Weights of a small mixture-of-experts language model, trained from scratch on English Wikipedia: vocabulary 16384.
Below are experts of layer 3 (counted from 0) of a mixture-of-experts language model. Rows are named router (the router's row for the expert), down (a neuron's output weights, with its number) and show model dimensions 0-191. Each number is 200 + 30 x the weight over its row's rms, rounded and kept within 0 to 999.
After each expert's rows: a language model's description of what the expert responds to. This comes from a sample of Wikipedia text that the model never trained on.

# expert 28
router,181,169,173,210,164,200,171,160,204,162,234,237,266,208,184,240,229,164,161,206,216,163,161,227,172,226,228,189,197,211,188,180,180,238,131,248,152,187,238,202,183,244,160,214,225,246,206,197,229,154,195,214,220,215,204,219,172,163,213,145,186,205,179,160,212,184,195,152,168,197,150,140,210,190,189,192,214,244,261,137,228,145,172,184,229,184,163,173,206,190,238,187,246,179,245,170,213,159,216,143,250,175,232,206,247,222,232,169,188,225,207,214,240,216,205,218,207,225,191,172,205,183,214,169,178,212,195,228,188,127,238,229,138,232,236,201,233,237,157,207,164,205,210,206,215,222,180,232,199,191,230,216,243,236,139,230,206,222,230,238,168,194,228,183,208,216,190,232,207,206,186,216,228,214,230,172,161,223,201,177,173,218,182,158,180,208,242,259,230,190,264,219
down0,212,199,194,179,202,162,239,242,172,242,237,182,125,197,175,202,160,235,186,158,183,244,179,130,220,187,171,202,198,191,192,206,239,154,189,175,229,165,171,219,198,159,170,150,189,161,189,187,207,208,218,158,145,201,194,167,225,160,187,198,259,171,197,221,168,189,199,215,206,177,202,273,145,191,228,185,185,222,187,192,183,158,211,263,209,236,239,223,241,265,222,222,211,189,188,245,215,276,203,205,166,162,193,206,188,209,195,218,180,193,229,200,157,196,232,221,225,185,213,207,197,205,193,263,227,272,169,233,262,258,211,189,216,195,209,191,147,170,172,167,160,175,239,187,157,152,185,226,140,192,178,187,182,221,219,162,227,206,214,240,188,144,221,228,217,238,190,163,221,153,214,118,202,164,190,219,255,190,211,203,241,198,189,208,206,202,214,192,206,203,181,210
down1,228,223,210,145,136,203,235,199,194,213,173,191,217,201,211,177,189,207,174,219,182,198,235,235,212,162,190,184,199,179,175,201,170,214,205,204,166,138,153,210,182,145,197,134,214,208,188,163,193,230,178,174,184,206,227,167,150,194,153,142,198,143,201,210,172,198,258,194,239,163,155,196,208,226,161,173,157,166,126,205,211,217,176,224,171,206,220,169,258,240,216,238,205,192,211,228,179,210,185,177,175,210,153,200,176,264,273,275,182,207,177,199,149,248,229,203,182,153,222,203,200,178,260,201,250,168,166,196,245,210,197,222,206,176,157,194,211,218,163,185,225,212,184,231,149,224,168,211,167,175,196,197,161,200,217,121,178,212,174,231,214,175,168,165,201,164,190,157,202,204,197,228,216,217,174,216,212,186,186,252,191,184,224,169,287,174,196,204,245,187,183,190
down2,188,194,234,164,162,168,200,161,212,180,203,213,164,128,197,223,169,174,166,170,187,206,163,222,195,200,182,171,241,247,174,238,217,219,191,190,259,209,227,248,169,231,221,212,222,198,259,161,173,209,225,203,189,182,189,225,237,172,179,196,212,211,220,186,227,211,183,155,199,228,252,178,216,200,258,201,256,154,220,208,215,212,171,179,170,218,208,227,158,205,205,149,205,227,182,218,208,220,280,249,216,218,159,180,236,181,230,168,206,171,214,208,212,196,219,233,214,195,216,196,242,250,173,187,189,220,227,167,217,125,200,193,221,193,248,112,173,264,186,221,212,220,234,104,276,177,229,187,222,195,161,190,195,210,178,218,236,159,174,189,204,177,215,214,213,193,197,224,176,209,180,155,242,192,193,210,190,191,180,181,227,189,178,189,242,142,182,204,137,263,220,242
down3,232,199,192,178,269,144,216,219,226,173,190,204,237,222,251,215,154,166,203,190,206,147,186,226,181,250,211,190,224,149,172,245,191,187,235,202,206,194,271,246,179,167,199,175,194,192,206,191,224,148,260,212,205,231,200,245,172,195,194,235,183,207,300,169,209,202,230,180,239,188,196,229,188,176,204,238,189,224,172,178,232,151,217,233,176,152,184,217,185,183,176,201,196,212,200,210,179,185,269,222,157,201,230,189,205,144,209,169,237,259,147,150,178,200,242,166,189,181,241,212,181,266,161,224,197,225,141,227,189,190,217,142,290,219,204,230,206,180,240,218,194,216,173,191,179,176,196,194,166,185,189,162,167,169,186,226,186,200,188,229,239,245,166,175,223,160,241,192,203,181,234,211,222,186,189,161,199,219,211,173,226,168,226,187,204,141,210,219,171,193,224,177
down4,241,217,251,154,224,216,164,211,229,153,238,241,238,187,185,180,170,239,202,199,199,225,234,253,150,226,251,187,233,162,195,181,179,200,235,175,195,217,205,212,230,156,231,233,184,224,208,186,180,176,261,197,225,213,219,208,169,287,187,199,201,174,253,247,174,221,187,191,185,219,189,176,137,189,198,213,200,217,176,202,177,241,194,176,251,227,178,136,188,158,206,156,222,218,241,208,196,223,227,186,174,202,146,228,166,171,215,217,185,250,186,170,148,253,272,198,247,164,173,231,200,239,231,193,204,173,188,196,182,237,270,210,258,206,179,154,245,211,159,165,175,242,208,221,208,185,152,201,152,179,176,195,186,206,185,193,222,157,203,230,176,239,208,147,234,182,180,180,212,206,227,220,220,208,162,184,221,173,158,184,144,242,180,210,254,202,203,227,187,224,193,211
It responds to: Commas and comma-bearing punctuation after introductory phrases, names, years and list items, as in In 1991, and Chow, Gabriel.

# expert 31
router,175,173,179,229,185,221,188,173,201,186,214,204,211,229,171,223,229,172,175,189,240,176,194,220,208,240,204,162,184,214,203,182,156,206,177,208,180,200,237,175,170,198,147,247,209,221,167,199,232,154,179,193,207,212,219,223,176,177,183,192,219,196,193,164,204,187,172,193,146,217,182,189,176,145,175,144,221,232,206,162,189,180,184,200,240,159,174,155,192,166,244,219,254,198,221,176,218,157,226,169,254,175,236,235,232,221,228,191,161,245,249,226,257,217,206,250,203,229,174,170,176,201,219,219,123,229,163,230,169,173,254,232,171,237,187,236,201,225,122,232,175,232,205,243,223,234,168,212,138,191,261,213,249,221,184,259,234,238,239,227,176,208,219,178,248,206,196,233,229,195,195,194,216,215,236,190,163,258,182,156,208,230,145,211,167,231,210,234,257,186,229,221
down0,171,228,190,186,148,174,197,154,230,243,214,213,204,196,201,213,230,232,203,175,235,196,182,229,157,146,188,245,221,148,122,210,180,150,219,177,175,179,237,209,226,150,167,214,178,208,214,225,240,184,208,189,205,218,190,204,212,243,168,196,234,214,197,167,228,191,193,223,192,240,139,228,192,157,170,176,236,200,165,210,203,166,165,193,196,220,242,146,203,202,204,186,204,223,207,222,185,202,220,168,213,243,270,199,181,197,175,181,259,143,194,246,218,235,192,179,221,279,170,203,236,162,171,162,195,206,205,198,198,242,153,159,126,121,235,207,194,177,164,199,257,210,191,208,209,186,233,210,199,197,229,170,214,165,210,263,179,181,220,184,189,192,194,187,310,191,207,201,151,243,195,211,224,209,191,215,189,214,184,168,205,254,234,176,183,211,270,200,194,225,202,200
down1,242,147,193,197,225,213,222,198,210,225,150,221,228,221,247,224,224,207,213,151,184,141,183,202,225,200,226,268,205,152,237,188,208,227,187,226,181,191,180,189,231,249,178,171,162,194,161,203,172,211,207,153,213,158,184,167,244,183,197,157,194,189,230,188,229,245,181,215,140,219,221,181,184,178,153,196,180,185,252,208,234,192,197,281,257,212,191,220,241,196,226,157,186,194,190,166,185,186,203,151,195,209,229,229,217,218,250,191,238,221,233,221,191,171,188,203,184,202,201,223,195,221,165,229,179,181,179,199,190,262,219,166,202,257,231,232,237,175,187,215,185,248,153,194,140,150,179,186,181,230,187,220,207,257,215,204,255,231,197,192,216,221,233,223,196,204,281,198,245,213,264,135,221,220,191,208,161,193,165,222,213,227,170,187,198,230,183,215,190,269,240,258
down2,213,197,184,213,202,226,215,153,177,193,189,198,197,235,200,251,140,250,182,228,207,204,166,231,154,197,206,249,191,224,244,216,216,201,236,216,217,228,209,199,242,233,200,190,209,182,221,199,195,201,200,213,239,262,216,195,166,219,219,193,202,201,222,217,223,197,171,175,230,206,229,169,195,240,198,212,242,186,257,222,270,215,195,179,189,235,230,263,172,166,186,189,209,193,173,169,219,186,203,203,167,192,194,192,199,174,153,195,222,177,222,212,160,208,265,193,257,198,184,176,241,180,186,181,182,258,228,158,156,123,193,185,185,213,245,243,290,260,192,185,213,224,232,177,210,168,231,182,220,190,172,169,206,198,197,152,148,238,191,174,211,215,167,226,140,249,187,179,238,158,281,176,180,191,165,258,234,180,232,242,183,155,253,219,214,248,192,194,172,231,153,208
down3,187,216,224,197,196,215,212,186,194,128,168,188,183,216,188,186,168,207,207,158,224,197,209,203,211,220,234,205,241,223,230,239,187,211,246,187,271,208,250,198,203,197,182,165,159,140,225,214,196,209,269,221,174,221,236,218,191,197,187,164,194,184,165,225,204,171,211,238,179,169,192,220,198,172,225,140,219,230,222,224,175,223,232,227,145,174,226,212,265,188,153,209,190,273,196,243,224,229,207,165,245,198,193,196,211,248,197,196,198,155,207,223,205,192,257,212,178,227,171,125,167,210,145,224,210,169,165,161,175,225,220,203,210,188,166,184,167,138,208,205,193,243,204,248,177,198,149,175,164,154,190,250,184,206,208,255,223,260,170,179,256,206,145,179,212,152,221,233,192,146,217,191,193,165,171,193,165,201,201,204,210,188,179,178,156,222,166,209,237,187,253,264
down4,200,180,157,144,179,161,209,201,157,155,218,252,245,170,206,200,221,216,192,195,230,231,206,205,210,230,175,263,224,194,194,201,192,188,179,192,218,214,161,185,195,193,191,273,181,220,244,211,187,180,263,179,133,210,139,198,208,170,208,158,262,196,198,171,209,163,184,241,219,173,208,183,245,177,149,244,237,171,226,164,255,190,193,213,245,203,250,174,257,255,216,220,138,263,160,198,202,182,204,186,200,205,233,166,191,179,168,176,231,197,153,194,163,250,163,175,170,189,198,235,213,173,198,168,226,228,223,204,180,228,180,181,161,161,227,194,205,181,173,165,202,175,196,210,220,190,206,225,171,220,187,213,246,189,186,175,196,184,157,203,255,156,201,212,202,205,163,166,154,263,243,163,210,223,160,171,207,178,218,183,227,144,243,211,227,234,265,198,206,165,154,192
It responds to: Parts of place names after in or of, especially directions and states: South, North, Western, New York, Sussex, Derbyshire.

# expert 7
router,180,164,170,233,174,212,168,171,174,174,227,230,239,217,170,230,238,185,165,207,223,163,168,236,180,234,230,171,172,221,224,166,174,213,161,218,174,175,225,161,162,229,171,232,223,240,191,230,222,163,165,224,216,241,219,230,165,184,223,160,193,225,154,163,203,162,176,160,173,220,161,168,225,170,170,165,237,234,232,151,234,180,167,176,231,175,190,160,175,159,229,215,227,193,231,162,233,160,219,162,232,173,195,226,226,222,225,178,164,243,232,239,223,238,167,233,226,221,164,177,182,181,231,177,155,230,167,238,156,160,237,244,168,215,211,217,221,228,157,205,166,222,220,236,242,239,184,227,173,166,218,232,232,225,168,238,238,228,230,246,168,235,216,177,222,212,179,228,229,209,200,207,222,230,230,169,165,236,160,163,161,221,164,173,176,236,225,238,235,186,244,236
down0,169,178,186,167,187,215,212,217,182,233,155,165,239,282,185,181,211,215,211,183,186,155,187,228,192,172,240,187,180,185,153,197,141,177,262,208,166,216,192,140,179,221,224,230,206,188,183,220,193,204,172,204,256,209,222,209,204,211,226,254,208,176,184,90,218,200,153,206,227,256,194,251,176,165,207,180,181,204,201,182,159,163,165,207,183,199,159,216,233,245,196,224,221,162,125,220,229,199,192,166,182,205,243,213,165,211,176,129,219,156,223,199,184,206,261,212,201,167,207,182,186,169,224,243,225,175,180,197,170,201,195,198,259,228,196,269,181,211,228,215,174,214,169,240,166,223,196,226,191,233,135,174,164,238,196,160,254,231,210,208,207,248,191,194,206,196,158,225,216,184,234,160,199,171,222,210,193,183,203,194,204,144,202,187,163,169,164,211,218,152,204,160
down1,180,224,200,166,204,210,205,182,193,157,232,208,188,187,236,212,183,181,267,220,219,181,179,213,195,194,182,153,225,186,206,195,279,154,156,174,220,207,220,208,199,168,199,200,175,129,213,212,209,199,167,223,222,200,210,213,203,186,158,252,197,215,187,212,175,224,197,212,205,185,230,201,188,235,176,171,214,208,216,210,219,179,224,237,180,231,186,176,136,274,224,192,246,166,205,218,233,208,258,259,146,164,197,205,200,186,243,217,161,219,206,167,158,190,200,152,118,224,221,245,114,217,229,186,246,184,153,216,252,243,204,167,195,175,191,157,157,226,203,149,170,130,190,215,193,233,221,165,183,196,198,195,135,181,213,188,260,214,216,176,192,210,241,186,200,216,180,166,220,195,195,220,137,162,183,220,216,192,251,204,217,222,224,182,178,144,229,196,273,211,178,165
down2,191,208,221,159,222,178,214,184,187,186,175,226,166,207,233,238,193,168,200,246,173,153,213,181,183,184,166,219,241,208,243,203,179,210,247,199,217,239,231,210,198,254,178,153,242,255,259,158,203,218,146,227,234,273,192,180,222,207,187,207,194,212,192,247,193,175,163,178,165,219,263,175,217,217,261,187,188,208,196,253,199,260,175,163,189,184,205,217,168,179,191,249,189,226,179,171,237,220,177,217,231,208,198,196,251,217,195,256,190,192,209,225,175,214,192,196,209,206,171,176,161,230,200,164,187,274,230,183,233,188,188,213,204,206,172,188,256,240,193,231,154,186,193,160,134,183,170,144,189,208,267,208,168,215,171,200,129,166,240,188,196,195,198,218,197,175,272,217,172,212,224,214,172,227,142,200,250,228,164,178,189,210,203,218,134,199,224,199,219,150,167,229
down3,194,151,189,246,204,171,220,209,214,173,188,228,163,207,137,175,135,211,211,249,157,233,172,225,183,184,189,184,227,225,209,192,214,224,216,215,190,223,128,198,147,190,225,250,248,157,219,175,146,252,215,232,215,218,190,130,153,199,246,219,240,210,193,183,211,199,262,192,190,130,247,185,212,216,196,236,189,220,218,212,190,171,193,237,175,197,244,263,213,207,190,180,224,268,162,156,192,267,250,220,216,180,244,201,201,178,181,218,184,191,220,215,204,145,187,206,205,235,224,231,259,258,216,194,209,130,181,205,201,219,223,234,248,234,215,198,158,178,195,160,205,218,168,269,172,208,233,190,177,211,217,183,170,215,209,223,197,225,225,212,215,210,199,195,204,229,208,207,181,171,222,241,165,156,209,200,187,230,219,183,130,198,198,165,181,210,201,223,213,174,212,129
down4,181,174,172,241,216,191,204,214,216,202,193,222,171,226,235,187,206,182,249,159,166,203,190,194,254,193,198,167,213,195,182,211,193,184,173,202,193,179,198,233,168,185,132,159,226,207,203,185,199,201,214,162,267,215,161,148,159,212,184,230,145,174,222,209,217,150,209,202,251,135,242,167,174,169,212,146,173,272,160,223,182,199,164,192,137,210,198,187,209,161,197,224,199,211,205,213,161,221,240,176,168,253,217,180,244,167,169,213,219,239,243,131,198,194,205,217,202,164,162,202,218,211,253,176,222,198,204,228,152,220,243,196,168,187,227,230,237,192,184,181,171,202,174,164,212,196,231,180,201,243,196,194,189,219,189,293,237,257,237,208,166,211,175,134,160,194,210,180,220,175,264,142,266,191,202,256,192,196,240,200,200,181,217,182,220,225,199,225,197,229,220,239
It responds to: First piece of a proper name in lists and tables, like Tim in Timber, Te, Car, Sab, plus blank table cells.

# expert 52
router,151,181,191,214,181,218,167,191,195,191,198,258,205,205,200,240,266,196,191,199,196,176,181,239,192,206,227,191,173,224,197,134,156,219,191,216,148,172,223,194,187,224,168,212,213,239,198,218,224,180,162,238,191,206,214,232,164,181,225,177,181,231,164,180,211,189,186,195,153,202,185,162,230,161,164,156,254,226,260,169,229,166,167,163,251,200,188,186,156,193,253,218,249,179,216,154,222,162,194,147,212,183,164,222,192,241,218,182,172,213,243,234,214,234,171,261,235,225,162,202,171,154,216,193,162,244,164,201,161,158,213,222,156,204,223,239,233,221,173,209,172,216,219,250,240,240,172,240,193,147,223,213,217,239,186,250,233,255,238,253,167,210,216,202,252,232,199,209,235,237,209,195,225,199,203,188,170,225,184,162,129,242,169,191,150,225,205,233,218,176,218,197
down4,257,212,175,237,205,253,224,222,204,234,157,215,180,176,266,225,215,214,221,150,212,211,220,228,189,172,224,193,171,176,192,167,223,177,216,205,222,269,178,187,212,167,254,208,196,157,220,179,225,233,218,187,206,222,160,162,195,179,222,188,209,186,212,141,190,213,149,202,195,174,198,148,192,226,220,184,233,184,160,179,236,193,229,268,149,205,224,200,167,132,195,220,143,231,196,183,266,249,181,172,209,225,207,167,190,197,133,181,148,234,245,222,140,218,182,225,229,206,184,197,177,181,187,218,185,162,168,224,204,240,172,222,192,161,169,223,138,154,254,184,166,228,200,197,252,218,199,252,182,234,195,208,205,214,206,167,210,167,205,228,199,162,232,210,172,110,147,195,199,211,229,222,192,186,167,170,169,205,177,182,227,177,191,183,232,235,160,189,163,192,241,227
down5,180,182,174,194,194,241,268,219,237,217,170,225,189,175,215,226,216,207,203,123,184,154,255,171,189,174,157,199,200,222,177,200,223,250,181,212,187,229,177,234,181,202,213,178,201,157,241,162,215,194,163,231,167,207,172,192,185,185,171,249,216,231,213,249,195,204,199,170,225,199,247,190,186,191,200,189,186,165,212,164,184,188,214,193,200,176,156,169,180,196,191,202,225,199,211,181,173,212,204,247,215,260,174,171,193,236,189,161,184,241,198,172,231,230,167,184,174,239,232,195,236,157,233,241,208,171,224,190,224,233,238,215,252,265,219,168,156,248,219,234,220,174,159,186,216,234,182,224,273,193,162,183,223,220,151,178,215,215,211,187,202,198,180,224,167,225,191,194,224,194,278,196,249,216,178,173,224,201,191,171,218,130,232,264,161,205,134,199,202,104,257,181
down6,249,208,143,246,212,185,222,252,199,156,245,171,231,194,215,198,170,206,202,232,212,203,222,167,183,218,186,211,165,193,214,196,220,150,195,226,142,155,177,186,208,230,194,192,244,233,247,199,254,177,194,155,162,173,169,186,192,160,236,245,223,194,233,196,199,161,206,197,232,213,183,191,205,149,197,220,190,207,186,172,201,204,190,249,264,243,208,179,198,196,194,136,189,242,204,190,205,155,150,234,245,215,232,227,185,167,141,193,213,217,202,200,142,161,182,189,196,202,170,167,194,174,249,287,221,175,208,217,190,248,230,159,186,273,208,213,190,184,180,185,187,262,211,207,199,206,151,211,214,209,234,166,228,223,189,238,169,148,211,173,197,252,243,148,211,192,218,279,159,181,239,218,187,232,188,260,203,186,186,199,180,186,176,148,185,165,234,201,156,213,178,180
down7,228,208,197,148,211,210,156,190,208,205,224,128,219,194,193,209,248,247,221,211,200,173,188,222,137,181,168,213,226,224,219,162,177,215,212,138,199,201,207,213,194,157,185,225,269,230,167,185,215,239,209,190,176,239,179,187,230,205,199,209,201,157,213,209,188,176,197,225,154,225,117,246,197,230,213,211,189,217,184,218,256,185,201,218,258,204,237,265,204,168,190,243,164,204,231,230,190,169,137,194,246,173,165,230,218,200,168,174,271,181,229,229,220,181,179,189,223,201,214,206,181,188,165,225,165,191,169,171,185,215,167,126,162,262,191,199,201,144,139,192,177,223,180,206,238,200,263,193,178,208,169,201,152,192,240,233,198,199,213,161,219,134,260,170,201,172,215,207,169,225,243,207,199,245,208,233,188,182,140,215,203,220,194,234,232,200,192,140,209,197,186,215
down8,140,148,209,194,227,213,191,229,200,166,232,195,179,219,220,236,235,204,163,155,213,192,202,151,276,216,203,179,196,198,211,248,164,216,226,221,223,230,192,217,222,230,162,229,233,242,172,167,207,271,179,179,189,176,223,210,219,263,184,197,151,201,190,202,218,192,216,226,181,176,174,194,175,235,167,242,219,206,182,184,217,211,174,239,215,158,216,183,233,197,237,236,196,190,196,224,180,232,239,170,200,261,208,226,247,174,200,205,177,212,225,221,219,203,194,171,236,180,237,225,133,132,228,176,190,200,194,226,263,182,178,235,234,158,249,215,233,172,130,171,234,256,238,252,135,218,209,163,169,166,244,201,184,201,198,193,206,160,196,224,157,202,232,164,216,212,150,161,224,196,153,215,180,163,162,211,192,184,181,212,197,222,234,154,248,215,250,184,183,227,171,152
It responds to: Lone capital letters opening a word or initial, after quotes, brackets or list markers, such as M-asticophis, G-raphs, F. H.

# expert 35
router,170,182,183,225,162,242,164,173,167,181,226,231,243,225,147,254,225,183,172,229,233,179,167,228,188,240,217,171,183,237,203,174,195,214,166,200,183,183,223,143,162,228,156,222,231,236,195,222,213,159,175,224,205,226,222,249,158,166,233,167,206,220,173,164,232,169,188,162,158,221,154,173,223,157,180,171,221,225,248,175,235,195,180,176,249,170,192,150,183,168,218,226,228,183,217,136,241,150,232,173,221,166,205,217,222,218,252,160,166,230,211,218,206,214,169,223,213,235,173,188,182,158,235,174,138,228,172,224,140,156,223,238,189,206,196,234,204,225,163,207,174,254,222,226,231,246,176,218,172,179,237,232,223,213,164,216,231,225,237,235,172,222,216,205,211,209,195,211,202,225,208,199,209,242,247,159,174,208,170,173,177,198,159,163,168,249,222,246,244,179,242,211
down0,206,197,221,225,212,212,192,203,145,192,201,198,244,222,161,197,200,222,229,198,215,206,211,246,234,253,237,198,278,196,202,234,229,199,229,142,243,224,215,149,225,230,274,211,182,173,147,199,223,209,251,165,184,205,197,152,202,205,184,179,264,209,228,186,177,204,250,174,219,199,161,226,198,191,201,156,237,190,240,158,213,227,205,182,235,214,260,179,194,238,229,134,213,178,154,180,235,149,228,205,198,193,238,163,188,190,225,170,177,210,203,218,196,187,173,220,174,199,171,196,179,167,212,234,184,211,177,179,132,184,219,160,233,199,185,235,171,188,148,196,205,223,262,226,193,201,204,171,147,254,232,214,200,208,188,173,160,264,246,195,171,210,212,271,192,248,239,149,188,173,219,139,157,207,228,217,218,182,213,211,206,207,133,153,233,197,200,218,180,176,179,169
down1,198,159,206,242,162,209,189,188,203,187,170,148,238,175,223,216,187,204,199,202,210,200,217,149,141,247,183,212,176,194,258,201,181,180,165,131,208,186,175,193,204,201,186,177,208,201,216,153,139,190,211,199,172,231,207,180,233,222,191,209,223,206,170,206,177,205,197,150,260,182,226,243,132,202,236,235,179,165,217,214,209,245,214,125,245,243,217,205,232,197,226,167,191,233,154,155,191,176,195,213,228,195,207,167,221,202,145,240,250,216,238,171,188,172,189,201,190,191,245,183,244,242,224,146,176,263,151,195,184,187,190,228,210,177,193,165,196,216,189,169,224,202,223,236,153,134,194,222,225,157,217,237,216,176,193,175,174,221,157,269,217,115,187,174,167,187,220,239,218,265,243,204,173,150,219,221,201,192,220,176,224,163,193,194,212,170,178,180,203,199,213,253
down2,224,205,224,188,200,175,198,150,224,184,173,157,197,133,158,169,198,257,227,221,211,206,219,178,244,222,267,181,208,165,215,215,249,189,206,192,197,237,233,178,164,195,209,267,237,243,265,185,220,189,232,132,230,180,224,212,223,181,148,221,174,246,172,210,176,195,188,203,170,215,194,225,201,165,154,195,161,239,211,156,216,208,241,145,158,198,222,159,227,290,168,163,240,204,173,192,169,224,246,215,194,220,249,181,209,158,216,171,249,183,206,210,194,217,162,219,156,200,172,266,201,200,203,213,190,207,209,223,220,233,114,229,212,231,210,260,181,188,220,189,201,245,171,234,188,202,235,217,249,255,150,223,198,167,215,194,201,205,219,221,208,226,147,211,232,186,162,208,215,227,191,157,202,203,182,227,202,208,190,246,217,194,195,207,263,202,243,209,196,196,207,221
down3,160,198,214,194,225,204,205,204,203,238,203,157,177,189,197,204,186,218,201,218,197,218,195,219,219,167,197,199,212,175,170,226,214,209,161,174,191,217,235,233,178,150,277,195,178,144,130,195,184,223,198,214,217,172,212,221,215,243,210,227,233,172,170,233,186,146,240,226,215,191,223,221,200,169,201,201,263,193,185,197,177,214,173,187,183,216,177,228,197,215,177,221,176,243,221,177,224,157,188,114,165,186,137,202,185,207,134,228,174,232,237,195,194,182,196,151,175,198,163,258,202,205,138,220,239,148,168,126,180,187,183,223,194,205,200,230,188,185,198,200,266,187,192,162,138,237,187,181,197,166,229,207,235,158,186,206,173,244,157,190,191,171,202,130,155,259,127,185,212,254,184,207,232,156,275,184,205,196,188,239,209,216,228,185,237,179,214,192,177,188,181,156
down4,225,207,189,242,192,200,162,171,169,218,155,177,185,177,180,199,153,175,211,216,210,128,219,147,163,209,193,224,171,222,205,161,196,196,181,218,215,157,190,239,188,251,188,218,256,223,173,158,202,207,228,207,174,220,195,203,174,221,261,142,171,200,157,201,181,176,198,153,240,161,206,193,217,179,241,234,176,184,209,177,204,137,241,197,181,236,298,152,202,174,134,216,218,255,171,252,179,218,184,207,157,180,221,226,224,176,230,183,153,204,217,204,180,167,205,268,206,225,241,230,210,168,172,178,182,189,214,185,232,183,212,166,102,175,191,239,205,167,216,154,204,228,161,193,236,158,199,201,209,224,200,196,200,208,208,265,184,205,220,239,203,211,197,199,167,168,219,207,171,164,219,238,178,205,220,266,255,240,207,221,162,208,228,218,223,224,193,162,216,184,209,241
It responds to: Nationality or state adjectives and names after the, as in the Russian government, the German Red Cross, French, Soviet, United.

# expert 57
router,178,163,191,214,172,193,179,168,187,200,198,203,206,203,155,230,245,188,169,211,248,144,194,248,184,220,245,152,132,236,207,185,190,219,158,241,148,187,247,170,195,201,192,203,223,248,190,222,228,132,171,233,226,228,228,197,174,193,209,193,153,240,167,198,216,165,192,190,158,238,171,170,222,200,179,159,238,231,229,160,202,201,126,187,206,165,174,193,176,184,242,189,231,181,250,202,222,171,197,154,238,207,224,226,217,194,233,187,179,258,253,208,208,235,180,212,237,233,167,188,176,146,211,202,166,225,191,254,192,189,239,214,185,213,237,206,209,228,140,207,179,218,218,210,211,212,169,239,206,187,223,217,216,239,161,252,231,241,266,255,161,263,193,185,227,219,168,220,232,194,198,209,219,257,219,189,181,203,147,174,177,237,176,166,140,226,208,209,211,183,254,205
down0,205,170,256,182,199,211,194,215,207,240,209,188,161,194,186,220,154,196,232,148,134,215,207,215,133,167,198,189,194,206,205,227,182,239,202,190,204,185,212,153,213,205,222,175,188,198,173,221,184,230,221,188,184,228,236,155,159,256,191,196,219,167,288,184,176,232,236,174,152,191,184,241,127,223,184,131,250,172,158,232,215,185,226,198,222,138,181,238,235,211,229,184,206,188,178,173,222,186,178,150,196,178,239,175,219,198,167,166,186,221,185,160,169,223,231,183,220,222,240,157,187,177,141,219,189,170,221,201,182,257,214,232,156,191,180,164,205,239,186,158,175,206,170,208,262,205,203,239,236,196,175,272,208,217,178,198,209,133,202,154,187,212,224,191,211,131,210,169,248,182,262,207,187,199,221,231,203,188,233,166,185,259,196,195,190,222,187,238,229,182,194,221
down1,239,196,231,173,199,184,231,213,245,218,159,209,179,224,183,169,187,212,189,234,203,195,216,153,181,194,162,193,239,173,233,181,220,227,157,201,208,175,220,198,155,160,184,215,235,187,222,199,137,220,219,206,186,222,129,178,251,149,199,215,255,247,229,227,152,169,230,189,205,219,189,184,247,292,160,189,209,236,172,230,236,160,155,181,181,200,159,179,210,205,225,169,199,217,210,199,164,211,206,159,192,233,202,192,186,168,217,141,230,173,187,211,228,179,126,228,186,147,189,177,223,258,267,190,175,197,204,185,233,178,164,199,182,230,185,272,221,229,242,205,171,199,230,244,177,211,221,207,161,138,192,187,158,207,179,161,188,187,225,214,212,222,141,161,167,220,246,154,190,149,216,218,166,240,172,225,230,170,177,201,209,247,250,194,174,228,170,205,180,191,202,194
down2,243,174,178,190,233,211,225,229,174,155,154,244,190,201,161,177,186,181,235,153,203,190,195,235,233,185,241,146,140,244,204,205,178,220,223,170,188,220,216,206,222,136,207,173,218,187,189,228,185,206,225,193,191,198,172,168,184,186,206,145,219,198,225,204,251,146,228,172,170,221,238,221,196,156,187,197,191,194,220,176,158,260,256,212,260,179,66,211,195,222,216,165,223,185,199,222,199,132,165,204,193,197,244,191,141,224,230,229,195,182,245,215,186,206,192,173,235,192,192,217,213,183,190,197,154,200,211,198,207,218,210,218,165,213,197,183,167,174,229,208,206,166,189,195,215,155,201,177,181,179,167,233,191,207,208,253,268,158,209,238,252,172,195,225,208,194,181,258,165,190,228,204,163,196,192,242,190,133,186,209,236,170,211,199,171,225,125,210,193,242,159,178
down3,207,267,250,171,198,194,185,201,197,217,167,181,139,169,159,202,213,144,229,263,183,214,236,214,224,180,174,208,145,207,160,213,252,176,131,151,167,235,182,215,200,229,198,239,165,193,207,200,250,184,241,230,191,198,170,199,196,200,172,198,215,203,212,220,217,212,147,168,171,247,173,226,228,244,165,200,159,267,209,180,210,149,219,154,146,200,215,219,228,172,199,176,243,202,219,251,216,180,237,130,264,215,188,242,208,186,235,205,212,213,240,252,256,202,241,212,206,166,205,193,199,193,238,208,216,200,162,184,251,240,208,201,188,203,221,240,180,257,243,227,220,143,209,192,189,165,168,211,180,156,204,264,187,163,185,203,236,203,171,204,252,218,202,198,205,202,257,173,202,209,183,199,194,152,205,201,238,171,203,235,243,235,192,201,179,160,193,234,173,178,186,219
down4,192,175,189,171,203,237,138,198,198,189,130,158,143,240,251,192,168,217,226,221,183,211,219,178,173,251,176,203,210,200,170,198,234,133,145,179,172,231,180,223,188,150,190,149,208,196,224,205,201,191,147,190,192,236,125,134,201,189,214,205,181,195,224,198,192,162,203,225,264,225,223,223,187,168,231,188,168,159,180,234,218,202,222,239,237,151,216,202,192,161,242,186,185,225,232,157,243,202,190,168,198,259,211,196,169,187,184,226,164,148,217,188,192,193,146,155,155,168,186,171,188,195,238,216,229,221,223,203,186,193,217,179,210,215,192,180,199,228,141,226,211,207,153,224,148,223,208,180,237,231,248,180,204,223,156,203,195,260,187,210,185,208,172,198,201,165,159,236,162,226,277,175,171,220,199,232,175,236,196,243,230,245,204,186,191,228,166,212,128,196,190,191
It responds to: First letters or pieces of personal names, especially surnames in player lists and tables, such as W-ohlfahrt, B-autista, -H-ugues, Mc.